From a checkpoint of a small mixture-of-experts model trained on Wikipedia.
Size: 12 layers, 134M parameters.
Experts: 2 picks a token, a softmax router, a shared expert of 256 neurons.
Below are experts of layer 7 (counted from 0) of a mixture-of-experts language model. Rows are named router (the router's row for the expert), gate (a neuron's input weights, with its number), up (a neuron's input weights, with its number) and show model dimensions 0-127. Each number is 128 + 24 x the weight over its row's rms, rounded and kept within 0 to 255. Numbers have three digits each.
Before each expert's rows: a language model's description of what the expert responds to; "gets" lists some tokens that make up at least twice as much of what it gets as of all text. This comes from a sample of Wikipedia text that the model never trained on. Tokens count by the router's weight.

# expert 4
What it handles: Personal first names. First names starting a person's full name, often after heading = marks, list dashes or credit lines, such as David, William, John.
gets: "-", "=", " John", "|", " David", " William"
router:115108138133168149124152143108109114061137142158161107141121127138126164156099120189119131171153107134110174085097117077094142104100108114169167172126117126148125154150134154107131155100141133145108156128099116092157149141134163092105140122124150088113143122110124117141099137122162178101133135163126115159172128140092108128106176111117139118120143138107121145118104121126142132122112
gate0:144124102096147071145066109105115085127121110176143109164137150127114145189134152107143114132183125150063139103111152145158127131108122127148124122106135120142098103149152119124129092157126149142117105137120136144123144133135110116121136151118138183118167151105111160149103106091101127153140137116099119110113132143104153156079108111138080155086138144146107106132138106134111125143118
up0:163126129141156150130146101131105148150139139125171112115149113110135117131141139174117172184106146117181175136123148121144178108127123161077162104144124160115118134135145093128130089139157149132115105161124121117151140165153123153134148132122147119151105134099118112125175090159102128139144100150123100093115121109132134161099106111131125147142085166145155138152098122142141108156119
gate1:134120130141128107171135123092097104117134116131153123137139109117128127170124106158119120120108124148066152140132130132117143106183127125125122082104153119119127135114143139091122159090124093082106150119155081135147107162138153153106144163086144149123137137111128130123149171106150146131136111155164159172134101137085141141126089160138119102132093082143100094125140168122109116141143
up1:113092100137145173124120110130158159079130101152112078155135161102097130105145080126123117165125140123168156080152146117102118118100138105137134121151126150097113130123094088121140100141066168101167133106135124153145141121109115138107154101108130147077149123116125127172132104096131112154169155119129176143133166139125097157138082124170139165127099144127135127111116108187125101138156

# expert 15
What it handles: Adverbs and predicate words. Adverbs and predicate adjectives after be-verbs or mid-clause, such as not, well, often, never, weak, impractical, generally met.
gets: " to", " not", " more", " be", " also", " out"
router:129105099096145119106145126146088135129102152150084101118125129144098153117159137118111150137144138139100144133122134112144110130148111118145137103126145117096142097113143138129171133078146113129157112123102103097127138127093096137100140111157124142109118166118116140127133114140138126173151148085101117148123119172102140129106101139098142110126147120094130129132135143125120078127137
gate0:159123127121143148158104102139107087146059137109136101158133172156149108135128095122104140154117180139118084144107124142115103170144143127108107104085105140163176140136112124153109140111142110127118105139167156094117125126114137128108145144169108139140109125156116157125157151111123154114133151119121159142128157155104134168148088112101087148127141121150188180120130078104094113161086
up0:139128116115113100111145109083116109125125142149107118140081103120160158126112155121179119128102153119129102125158140140127134086164152143112136154121077131109156152149112126119167126139110119092147115135091154143146086180123163167098138084113129163151097110125120132117165100136113117151127107107083121138130152080144105125146160132081127143083157134129136168124137116128163070144117
gate1:105076111118131140146137148149121094118163128106112170089120114133108172092159145174092128126160122131112106091144144089166165151104106159131170122169143127119113140108152159129081124157155138143111144096141101147100130157117073114161135123085133116158096147168124140133146160110108053121172155158134151104132122130134108136138127116102158110118111146131116163154089131086119086158100
up1:102143148093125128111105138142156098159104157149118121135103188117176138193146134112147127124134102113120155129144132116127107115110143139123128142120126107098112089163113141108098111114038152137105120150109140132133126138156141102125136109137119136122145099132130085146118097125100164152105112113125101155106147114096085164177179105111073112137122136132148063163193108129149140116118

# expert 7
What it handles: Dates and months. Month names and date-introducing words in dated events, such as October in "on October 16" and on before "8 April".
gets: " in", " January", " on", " April", " October", " March"
router:123141170104116122145138134102131108112150136144145128117135132178141161139176149113125151126157137178106113133111079079146111118128086166080093179126126184150125105160165148111112169130131134107141110093128136138092110124094133162138088130143122130141151139134132112178122108153165097103123127123141130132149147110111136139104111086175098142130113134139167165142109134129099096111185
gate0:134132115158140113142114105115176123132118174162116133144161119153120156109164099121165085140155132136115098134152140104129126121086169133112134137090128143133102128103148132108124129144143147114124139174144153118084136179152139131114115115160106104144131116180136145174139122152100133096171115097143114142147102158137166142102135119138122090138145077145142136136137157119114131146138
up0:107131114168113163176111116089142121095129110096085112187115110138138098129106126146156104120102115123140112086122154127123111151167124121120120152115123147109109133108109142124101112126066086170157114066096097109119134175136093139133114136143170140155155154102108100139160146120101141179103141118130117130117164129119145106144116134143141119143114166150154152115114139108121137146176
gate1:177118100118148080153150114118110158118125157177128118148116103129127123111133155135149118113132119133103164139126117155153128144171109066116139119124111183111106130120067174086134153190123159105081063150105126099106107094097119107109109114176095150095128135125110108126142151087149150136122134150106153129121108141138126137125095109150136102194157110147133160129127101148125139156141
up1:155131069100100095124131125102101136161138173183171142124146121124104104126142135112124123165107125114120149112093153103163145140132148156114121122152157110087123128144075118099140107111126111145158120114103132140140105091142109130128122142146126112162096131129119109171143141102155177143151127144098116081110187105150126114118141106114142135148129132160125145143155120076160130135134

# expert 2
What it handles: Table header cells. Header words and pipes in table header rows and infobox field labels, such as Votes, Candidate, Team, Notes, Type:, Years:.
gets: " |", " ", ":", "|", " Best", " %"
router:123112168161114124106104136139141110150136111119161149175109105121172101129143151121105114124108127114156112103123141150135111122133118138140163114116144127125128126095114118107148125142106140127129109121146129157147145127134159128162149134170130128178152153153140110101081139164162131124119114114139100104139088121117139134133105135099143138124161161142130138128112117159159095169124
gate0:150163108159168131150181101129107105137125134093134088146088175144122131122106124099145143126173115124139100101155172111144119149098086163146144113154126109120135150128130135158088087153169093111127152138148129127153175113136128135123137109134127107164161153133146140147157107117121098114130111152135151177142127138145113108121162117154138072111080162118158142126106164118091154124145
up0:090174152154138164104132153136162079161123146125158118132126137165169118157127108150133141148096134111097113100114154079108124125060132138124132121151110121106145150171177164118154162117090113159143135133099123105184092117145118162140086127061127139162109169182126113105100102135120139112161129117114147138149104137120103119155104151150113161109145146132093099133129126154144091096092
gate1:145113182128135142123145146106099136117163155117101119107090122150150114102163166111150109136145102149095122137119135134126106079126173137133153123094129125141125100103130145111140068143144121135104109122082151079068134151110095134146160138130092116106160143130140121085142111112117104136203139129092141109110131113146124114194153132144143145167130133123135161125156133142115120123153
up1:152110121117135144152099169148155156132115088154108129127130089153125139158140145139149117107171105087145128106151091159058128137104117103147142104146105101096177121140152097101156120097133143129136118130118126210153112106118098138133122136128174137138121107106152103139139073122077093134095131160115102161124102155120151151141138103118144134111170153131167143104146117129149108087152

# expert 19
What it handles: Definite determiners. The article "the" and demonstratives like this, these, same, latter, mostly after prepositions such as of, in, for.
gets: " the", " The", "The", " this", " first", " This"
router:135157113131124135145130125127158124136120134111144133151175094160108115139130121111126199132162145183135157122132096144128131120164119125102169100164080092151131118106113109162099135151100133092123106111123144128151166133160122122142101144122135137152156121128150122100133118139092116075137147128137120154146106158157101135131109130164138154117134154123166162144121127152125135159167
gate0:126123087152067158167155110140152113131107136129100131082145107170096133155159172096151145112141088138147143135148118155119169099112168110108172137125106146145103097099120141140103146130125132151144132122107123108114106103128121160150131102121135145135156118113118087120132088159138108133120121168157149144092162109163106145159161082152144113141151107102120133121093141117144113115101
up0:140151091095135106117122123136075129147178106130157111122099135121191110140126136153141111122140120127135153189123162131143082144120148129123103164094151085108104159177148113131145108075116183103110160122129131141096101132168105144152150076177144159099170155103138113139145127131099158156117126129066168110143128109133162118123075107119167118131108121096153157131144124093102171123106
gate1:197109093146131132121135106126125134104156126110141102121158119135132136177159117130100136131121146115119160151091084148103136096112127135080141112131053089151162139108128143173105152109145153159119120101123139100168124075161068100189076116146099112167123131151151116118133151120155102101115119139144128146123133134102170131152084184180121091143162155135132155183131143140172116130125
up1:076136111116121147127129087167124126136158095153128155142106155161105132100124146123149144123098186106151124124119136103103132165112100134119147117162131123151170139154183166091110115086112092145175133148128107121100159133116123115117164098098190147122151155109129128146127115119102105127115166148161153103117062170130156115124144104108109146147077118136139083135121117139105146086090

# expert 12
What it handles: Prepositions after nouns. Prepositions that follow a noun or participle and introduce its complement, such as of, by, with, against, including, haunted by.
gets: " of", " to", " for", " by", " with", " on"
router:134170080136137135167094096085126135073135106155096132109108160154134124159127118138108097143129127130103123149140151108133127092165136122114088127145161069102111164124108144166130093171144147126125144110085132150152142118106129145080153129117129099067130153105120126145124137130117143170107129127100127120105129096142136094088175131135095107127150097122092101105159112137127120123129
gate0:116129141140150137138141162139123131150061125148133146153132125157123137113118094141145120113082102126153101139117148134117149105139123124123163154120128132126102144163140114128151125166153140131097076131069098132099178107178105124101079166126165136139161123153124129140111127145100124134137138142093093113116116122161108116129089190146113125123112101109119131072121096159132065118113
up0:110123124143163113127104143120150142131132101065139111156123126125090177088147137127123125112132128164124143116151142161090096159131109159128116085093108107136144148146094153148116098136124127150135134132129167160104102114107165140134108122073110151171148124104140162146142137089098141181142165117087146136156115125132104130147106132080099076127098154102133132129130155101105128151120
gate1:112100112109127133113103106120152135100098165137115122130112135147139126141090123174112093143124127101097202090114114088150195124121096117125084100136118103103153119126134149124167114125203138110151148112130131149148114161133100155107117149125113178116121140152105093152133127139123097107084135111174126122097137105156174157135118126107147140142128075163143124090147135163135171081133
up1:126148139123141109152163145116148119166135147101110114136099112089185089189160107133093086140138149148135065139102118116144098127145132152106153132119154096122157148132124084115135147139114154110158153176139132101113126144117098116131159129197123131113128126134176167136129075138118108083113123143131136124140121175138106107123121096129158111169112161117085122138136156163126106115152

# expert 8
What it handles: Delimiters after names. Pipes, commas, colons, dashes and parentheses right after personal names, companies or credits in lists and tables, such as Heidegger:, Diabaye, al.
gets: " |", ",", ";", ")", ":", " –"
router:129161169173096139154086170111102104159113073133151142163138129100136104161104172150081123091116102117131146128143107172127125115101133112137128087141143138112145112144143111122106164112086099095081121148164136083122130121129164106098145115079144085172147110168137137147114158143155091151159142093103165111144117126137113150105109106145090118128118146171121120115099130130134149149122
gate0:187153137135094235122131109148111104158108139136153141137116089121116130127108139127112107115136174154100167108174100134170095144117185110094100128099125138107137172086158172157148116146135131087107150132120135081141114092107108127146119124130122086128100110145111131116139129124125122124150132135115137110150123157117099105125135124133118088184121114157093132111156162117117171162138
up0:170120098095148169135156195129156139134172142083124119147138114151148153155132097145098126110140160112113159107146142194124108131142133156180115115147131138138154078134145151141154111115122098134096129092151122124124142152145178104139130135119143114113123097125160101100113155141139105118114103090153133139124167081111143105115130136104123143192085117166140126116117109110106130068116
gate1:115126129112106171158102121092100104120161138105144159125117158165118108155120092168119107151148104156121103110103126104148138116154139138146161144146147112126112152160174094140102160110133147140115115144126126121140143094122135139123112099119135156108113110147062133107141128125135097165137072115135166126140141174134160193121132161152157123155149114115150132164147148160129151159144
up1:163119128101098116202155104149104115133115103157165187122130120052107141122164133127138134154140130091139139094125135160146138123117109143143087160122151121111120148134083185153115097137131125138133133118165160154113109137126155134163144104120112122117125110103119121140170145126120134105105138169115110142103127140134115148097119107154099164122150126113113096097113138143183136103103

# expert 1
What it handles: Possessives and pronouns. Possessive determiners and pronouns, mostly in biographies, such as his, her, its, their, 's, him, own, often before a noun.
gets: " his", "'s", " the", " their", " her", " its"
router:123143128119124125120108139115130135111151125109087119106130103151145124115099146113205068096122146149160101137123143159087107147107166142068117098113089103120085109095152127129131144072173146144127180146190127117148143128127135117144150111115166134153105104114093122134120113154111118142139158123134130108134084104124144142186157149137112119121124103130107101152152139150124152177094
gate0:150112116126140106109118114136110131133158129145144109123121127113163173153108135130101119114111118097130126151147150096163154131136097134117193141120129110069125100140116107134146103129134127129126133147146122112154125142101128117123115162142131143091180071127109149091162082109127115155187161128146145104125144146147140098140122106144096158191130073106131071143080143138146118099140
up0:120140112120114118169104115140201114101123092138131130158103123154164161141113146132106179146115121101111141120102131164138117178152112104160130151137166176117129131084151144053119146106142113134142138126097104123132132093124134170096135128140105114155158098102178125147126116127109112154129113152145140146118093094156124164143173123139122141117121129123135121097143160117139110100118
gate1:152100128096135127131080107100158147113099116100116147152144072136134130129155086119154116122165129132097105128143144159129155115114086115128113134144114162112087110085151140108164114075106127148147162096111108140152186131087169126164111119123086102130144148130091133165133147133095143152146110109148109135150127099144103119138144117096169098133108098117134096119115113107098094114145
up1:152117123133134142132187111119123154115156174147158066106143152111126133120135137118112105146161117129111134128097092132132121173160115154150151091112182153117137164123095155125062096158136118068116162175131148137160115136061138101122104137111144128116127125127129139083090150109155106177117110154184111148132154107132065122121151138125153150102140086124127098107117105155166117101086

# expert 16
What it handles: Line breaks, headings. Line breaks and sentence-final periods, especially right after section headings like ==Career== or ==See also==, before the next paragraph starts.
gets: "\n", ".", "==", "===", "s.", " ="
router:122136111124139125145122112139144078124104090088148105150122112128152080158133134091136118120152158095132132116152142125129134151133164122104126115125121087146172181115081132158114109142140158162113095142128132105117105101132122102127132140098126148135181139133100131163112123105187136097165127142155133082099120130111121103134196161164129117121107096091123114120151109158142131136091
gate0:153130073129122105140106086154071135130132118122122096171144145141124113150142115138110139131136170147158167152140144104134114123061180115117124129152075129172140136136149107168120120147135102145104137111127138116120113094144135136133128105141134144102109161149130151140120133168139151104123150090154161163123151143143131136140134152125155098214169129131136096128177117137104092142119
up0:121144086159100170033141097139132143133123110152097085107124117111138165078115149158120112135100114134127138165122125117120109076119111140148118099072175120119096085130138097130117129163131089109117121173130118170144140134131114119164119120147112142126127125102159129114141134091111127135115134169182096109125099139130137159109133121130118137130096189133116167082131149113165132181116
gate1:109118119134163156145104141103126118126154155102138126119120151148117116143182086143160129132134132100093095171129166120108163085148127166093136158155122067188136113153126083091088110115152125136098105127134139149143123100103106129089125077048118112123159105120106079139102142118152119139122114168126137159138114140110123117155134099109118129130130143124115125108135125078129145126121
up1:138138074152150132133176101130128135116100111167117074064126119120139176093138159123114129159080100144125111099135130144115120110156176128166074164125139141103101134135104139100131120112083122140122082173128144115122138157113104083137166141140149177124091133157134124131165093127115121111130111106103125148153092117144132156152127144142090114120101145128120123094128114135066108149153

# expert 24
What it handles: Articles and quantifiers. Indefinite articles, numerals and quantity words that begin a noun phrase, such as a, an, two, three, several, many, each.
gets: " a", " an", " one", " two", " 1", " of"
router:140131139165109133131124138125153122115145090119133142093136134074134097121122131110077130062076150124115129165120124067120134166177181139087092135122149144171123167124114153131143131151115140142102142157093131153126133104146190190170149180111104146081120137111095096155125139148128154118148111109157110107118153149116128141149109125082168141131099102124098118074145086161112106124098
gate0:115129127115115153125090090143144146119101171154124105125144135117177133152131142099137145144135117109121149127153132107134155122151127117143112128103133116127113136105128144165118163156111120089123149144144109135106129104149191143109114127129168143106147139156089119111098116111096124102129100140137105172155116175105131160119139109135144100145118085207115145104105167143155154089135
up0:137106110151127165124146120142191107097114127154092116103134125086138131142132135125152161156109116127139148088122147101141078077100105122149171167167120156127148139110104138128176169122105119153106128131092134131108123100107155142153095151147112138130151169184128103119141120076058153119129108119132117100168114114128157120117145126148169168150115137114110117180154179122105125086106
gate1:151142170115126120130128131120126118163173161127083118148162148115141149112122083123135158135125156116119117145153110079057137170127116119161123069136139134095114134164102151116181117152129151126159131181117106161093134117157106163123120130077134104108147123142148126114115147184143100132101084143101123152126118117141139135104142113139121125158124121169133168115131148164103118128130
up1:126131121159129119102117116112147144162094094111155090141133098141162084161094172125110100162117199131147127203076105141175085086158113148133110107098138131164126112159139093124173137092159145072173097134130122116151139144109103112099150135137172130150121129117099139104142093134117139135137135097145113159125146170141099110151106109114107138119096104096121089126164097136137076153116

# expert 26
What it handles: Pipes in numeric tables. Cell-separating pipes and semicolons between numbers in sports, election and climate statistics tables, such as | 14–0 |, 0;.
gets: " |", ";", " –", ":", " -", " "
router:134118108164123117160121136152170181139125115183106118121150125156136110122119120084134123131084128146174084062159096125107142123098101124149143159117138146149134143133167123181105153135116153131143161183133115171094136141103126140129147105145174114103140150112142113126135133105066114129146146141128148136131114122189125128144136107075083143116135078134132115118131125127149147079109
gate0:150103143122130163133121104125131124149105119111164126132133137146130138152139127135133124144115103112189104143060083090110134157123125099123170149153156113131098129151123113178112124166096120145153111139102167106094110189112102149142083119111143066093098129119156140124112125123098080098141083142122132156112168178118184089107129158073122125140117152140112126115162146101139042098164
up0:126159135136150146120143124092129070125140165121131101119143142104118143148147137147085094104145082069125144163135128101144093085125176111116129115111096088099146106124140143157146123132170073106124161185112095110143091134167114130124166159115127129095115142096114106132119122118139129118116107120099101112129174133136120151116104142099110115126055160157128082134127076139121135132150
gate1:136122093130157123126163076131139140145127126140172161121107147158082111149113161136121119153157123140120095144179138115139102112119112109101144104124155118082155078093149115118125091099120133131142156179130124130110124154124177165119120107132088189113119130107100097117137147130140081137126133126135135133117107090138130116081140109135137157130119161128111111071109136118138086111115
up1:133100146097123171103132139128163112148135136101151116132110135131160164093122125149097103089162206119116145174122185127138114189128142119131129150138150142125128110138139152110129127118131127143105102143142118126106116140138117122105122167139114138126114077110140130158119107142124154140151107134120118117164104121114126140107102152100110097128183096124100173137078121092146102113149

# expert 5
What it handles: Word-final commas, periods. Word endings fused with a following comma or period in running prose lists and clauses, such as teaching, Arabic, manifesto, er.
gets: ",", "s,", ".", " and", "),", "s."
router:156105111160126106175119165134084095127143102111116153165159119106134146123120094121116122105143110134148150159160145120105127154111069133107169145175117175131144080079144117074088150132113073109094146133112127153111130170130139089080125147133121118166188148147149130085152158119122154133095122140111134125150164128137112080092121149104149153129138136089135133131117153137100160099102
gate0:156148147137162136148115161125120128091132131122141137129105128110126138117137106144155071128146125119094137135103131101109142129105134090041126161147128115146114119122122137134094170137126133137130115172086115127153139102075108111125133180139109144132156131159130114105110121113134141125102147131061093128102143090149112118095084088168105111152125114115127128144104133140150158117099
up0:107116131135131150131150065123152110092093141156163154143102170149119137162162149147109129146187088158174113105116159134140182129126095124116104118105163136141101122134143101101132056210152131144077072129120100132146146117137127165106121077112224126111126094112133132117125138083103137098158085147134111124139121205117126143147131103129126157173116136096125134113167080153123071145132
gate1:149125089113099104105105150145136129132144135151139092128138131129128130088149089152137113099136140139139128161155157084166134182128060096125171131102072113086150114130130133139102151140133127103156192118112161148150141132165132114147143104156095096129105139162104114162146124168115132120148127127106125077081188142119135076115112112188127134154132124107087108154132152103129122104116
up1:123109103116135121124141122159133092098123148139109132164080180185148080103153139134139112094152147127118164168119141088119143134110115142146149081104115117123144136097144123112118144143083138091129127146122127170145151127116146148104132108155072119089163179160158110149140138155132130130127137090107126089166169115133144101111132123153146112116119148119150118166122118125143145123185

# expert 18
What it handles: Locative and temporal in. Prepositions of place and time, chiefly in, within, during, born in, located in, and infobox Location: or Country: fields.
gets: " in", " of", " the", " In", " at", " from"
router:130138153140104127134103134132139109120104166113118111123123094165107130063107162103084091138096135152139091129159127181123114123136190124100116121104128115126102091150149135159103132147092131132100122177136136082119113156143106141127085109157143140138116119145126116159113138140142100115142161134130113113144130147102184136109099134152154142123085158114146147149109120152138162164169
gate0:154130118156117135139145132129163125132082148128155130142115142154111132098135138159136121103116112155151083165159111133092102131144113118132120147121112108155079163118121102104136128156136093140153131157112119149114113128120079127146136175139126127144154138136109137147153129138143145134098090171108083091126147128135126133143166136074116159154145145100147137058088119088091138125140
up0:121106117122168135123137087077101138106151129162125135133164109118137137148153103125115127107124080126132131126126105102137082115134091122106142164105115113132162118104142087151140138121115131156139153149105105112130141136125167179149070132137100142131105141137141122105144168125109115154075142130120105080124186153096106111098137186140099120147138118162131121096089159066087141112129
gate1:161138129115173139157125119122184160119120094157146171161144131138146105144102128108125138199096103129147136113105117111143152115156150139110157131124127105096113143138090146182101126128141140175101156143133129109136116144157136152153120107091113106121096127118154076166167178100126106097126101101111130118210089141171105151133117114145113134138135110127208125143089108142181130109156
up1:101144124099136136126106116083120125168147124114143144133183106117115142114127147146118079148149129150118143139120129086136161122131085143126146099141146124145091158106137179124091109171180153135140145120131089113152135158148116155084100112129123124084094132135114109117101148147109133156135192143157117127114133148091105135118129162135132136118093164113189110112085177142101140128146

# expert 6
What it handles: Clause-linking verbs, conjunctions. Main verbs and connectives after a subject or comma in running prose, such as was, is, and, were, has, who.
gets: " and", " was", " is", " he", " were", " are"
router:133114115119135142174128147133131130091113156102161134158128157116131124153145108120159123119150138120108095135147140115100132154129149129081134142097132133117154134128115091133121185125130153145111149151159109151129110075123102124088113098102138158118106147169153133128155098143125132112155130163156146125140101158148122136092118121143074157128151172165139133128116120112129117110118
gate0:138114142161109113117109137162087128137161116118108124108125136115137144160122108110151121134122163118113157131111159089125157142134118158131140135139137118121148172130156122146109122128168118124107152094122149140148100153088119131140123139140142146094125134113118109127113130121140126106185125164134130135089090099153136088130133085131121107148115122140155132088106153122086095094129
up0:160132136158157119153126118112122136143167095118075117148110145157119088142167104108124069132123166109166160134092084166126130100104130109120136130135135108146118109115089132134121145103104159094115102158151205109112139086110144144145140138125112096116152139087152112143140117145141178154165132125159146168124138129118111147114137141126114148125124159123120138124131118136113118104120
gate1:116125108124098127140108169152103101131107143156133134159117119171101135112145156094141125170132154128122126156097123143142126147153109088125176113120116135154147132115177135157111142078122169178136139119093090104108109148155091123173125180151156144087148124103109108135110175136130109140084135094136084119112112150104140192082112106130088140097093152147141126155137138137142085106107
up1:132125097118099142151131163114135101158145106107146110106120102102126096128133122091115131110121144128119138143144173115154101126098122165125110168159133134148161129172157105128110130094156137116134133139161144168137161118086146099118090113126152086138124115110188109144147134186133091153117140105114107099106075104120091117143113117100165114142096191139111135111160127103184184101178

# expert 30
What it handles: Subordinating conjunctions. Words opening subordinate clauses, often after a date or comma, such as as, that, when, where, because, although, However.
gets: " as", " that", " which", " when", " where", " after"
router:120144118132121122133084142120122120138112172145140102122093134097136078123147142140089194133085143126128110176166148146129136119150131129152169165072157177178136135151118126108093096134130137082139113132156140115117140108147110105153136144109165123136141129093151118116113106127125103118135142153122127160105089103150127113122176125108093132122103174139134129167108109098075153080171
gate0:096163139107180135098095140117173164113141142143163167115129141128124128140119164137132133080074103132137114141116084136137126144102104136151136113111140163140174141132116155105131127112105113087116147120129174109140122154140149078131121145129136113137105099116133129122153115164145132131147136148078133126122113132112154107113076123156101162113121125137121138128157119133108113111104
up0:141133111135119136163141128122121111139159151099117099098137105113124116129136081067110156175120115125143136129111108117149139091133134087151132164075082127161184143170132132128103128077118124123175156097091153118096111128147147128135156119123117096128148119095093119101140130073121085125116089113167109154108140110104126117124149131144102128163193135111155138138086140108131138093135
gate1:145102095111158119149139131158087126096163124104121122160114159118119145098099146134128154131117134114116149147126102095160120117141095106144106140084122135149138126120111150142098095136107126129148116118114099112085138134105112120176129085159174088131118093138123103157146166120117135093123144124074140145189087107151107143171125129164130089139081138137164135131070097138106106136150
up1:109142123119121149115169141108137125127132108138150120140173110117153132160120127139138129104070175085103100074128159128103139154136099156120155137163163131122135128123137136154164111096144102113117117154099135142130144156156158126132115149102115112123131142155143122160166118103158134141129110106163111116134160150090147162113168113149123122113128141131116154085162153155165113116110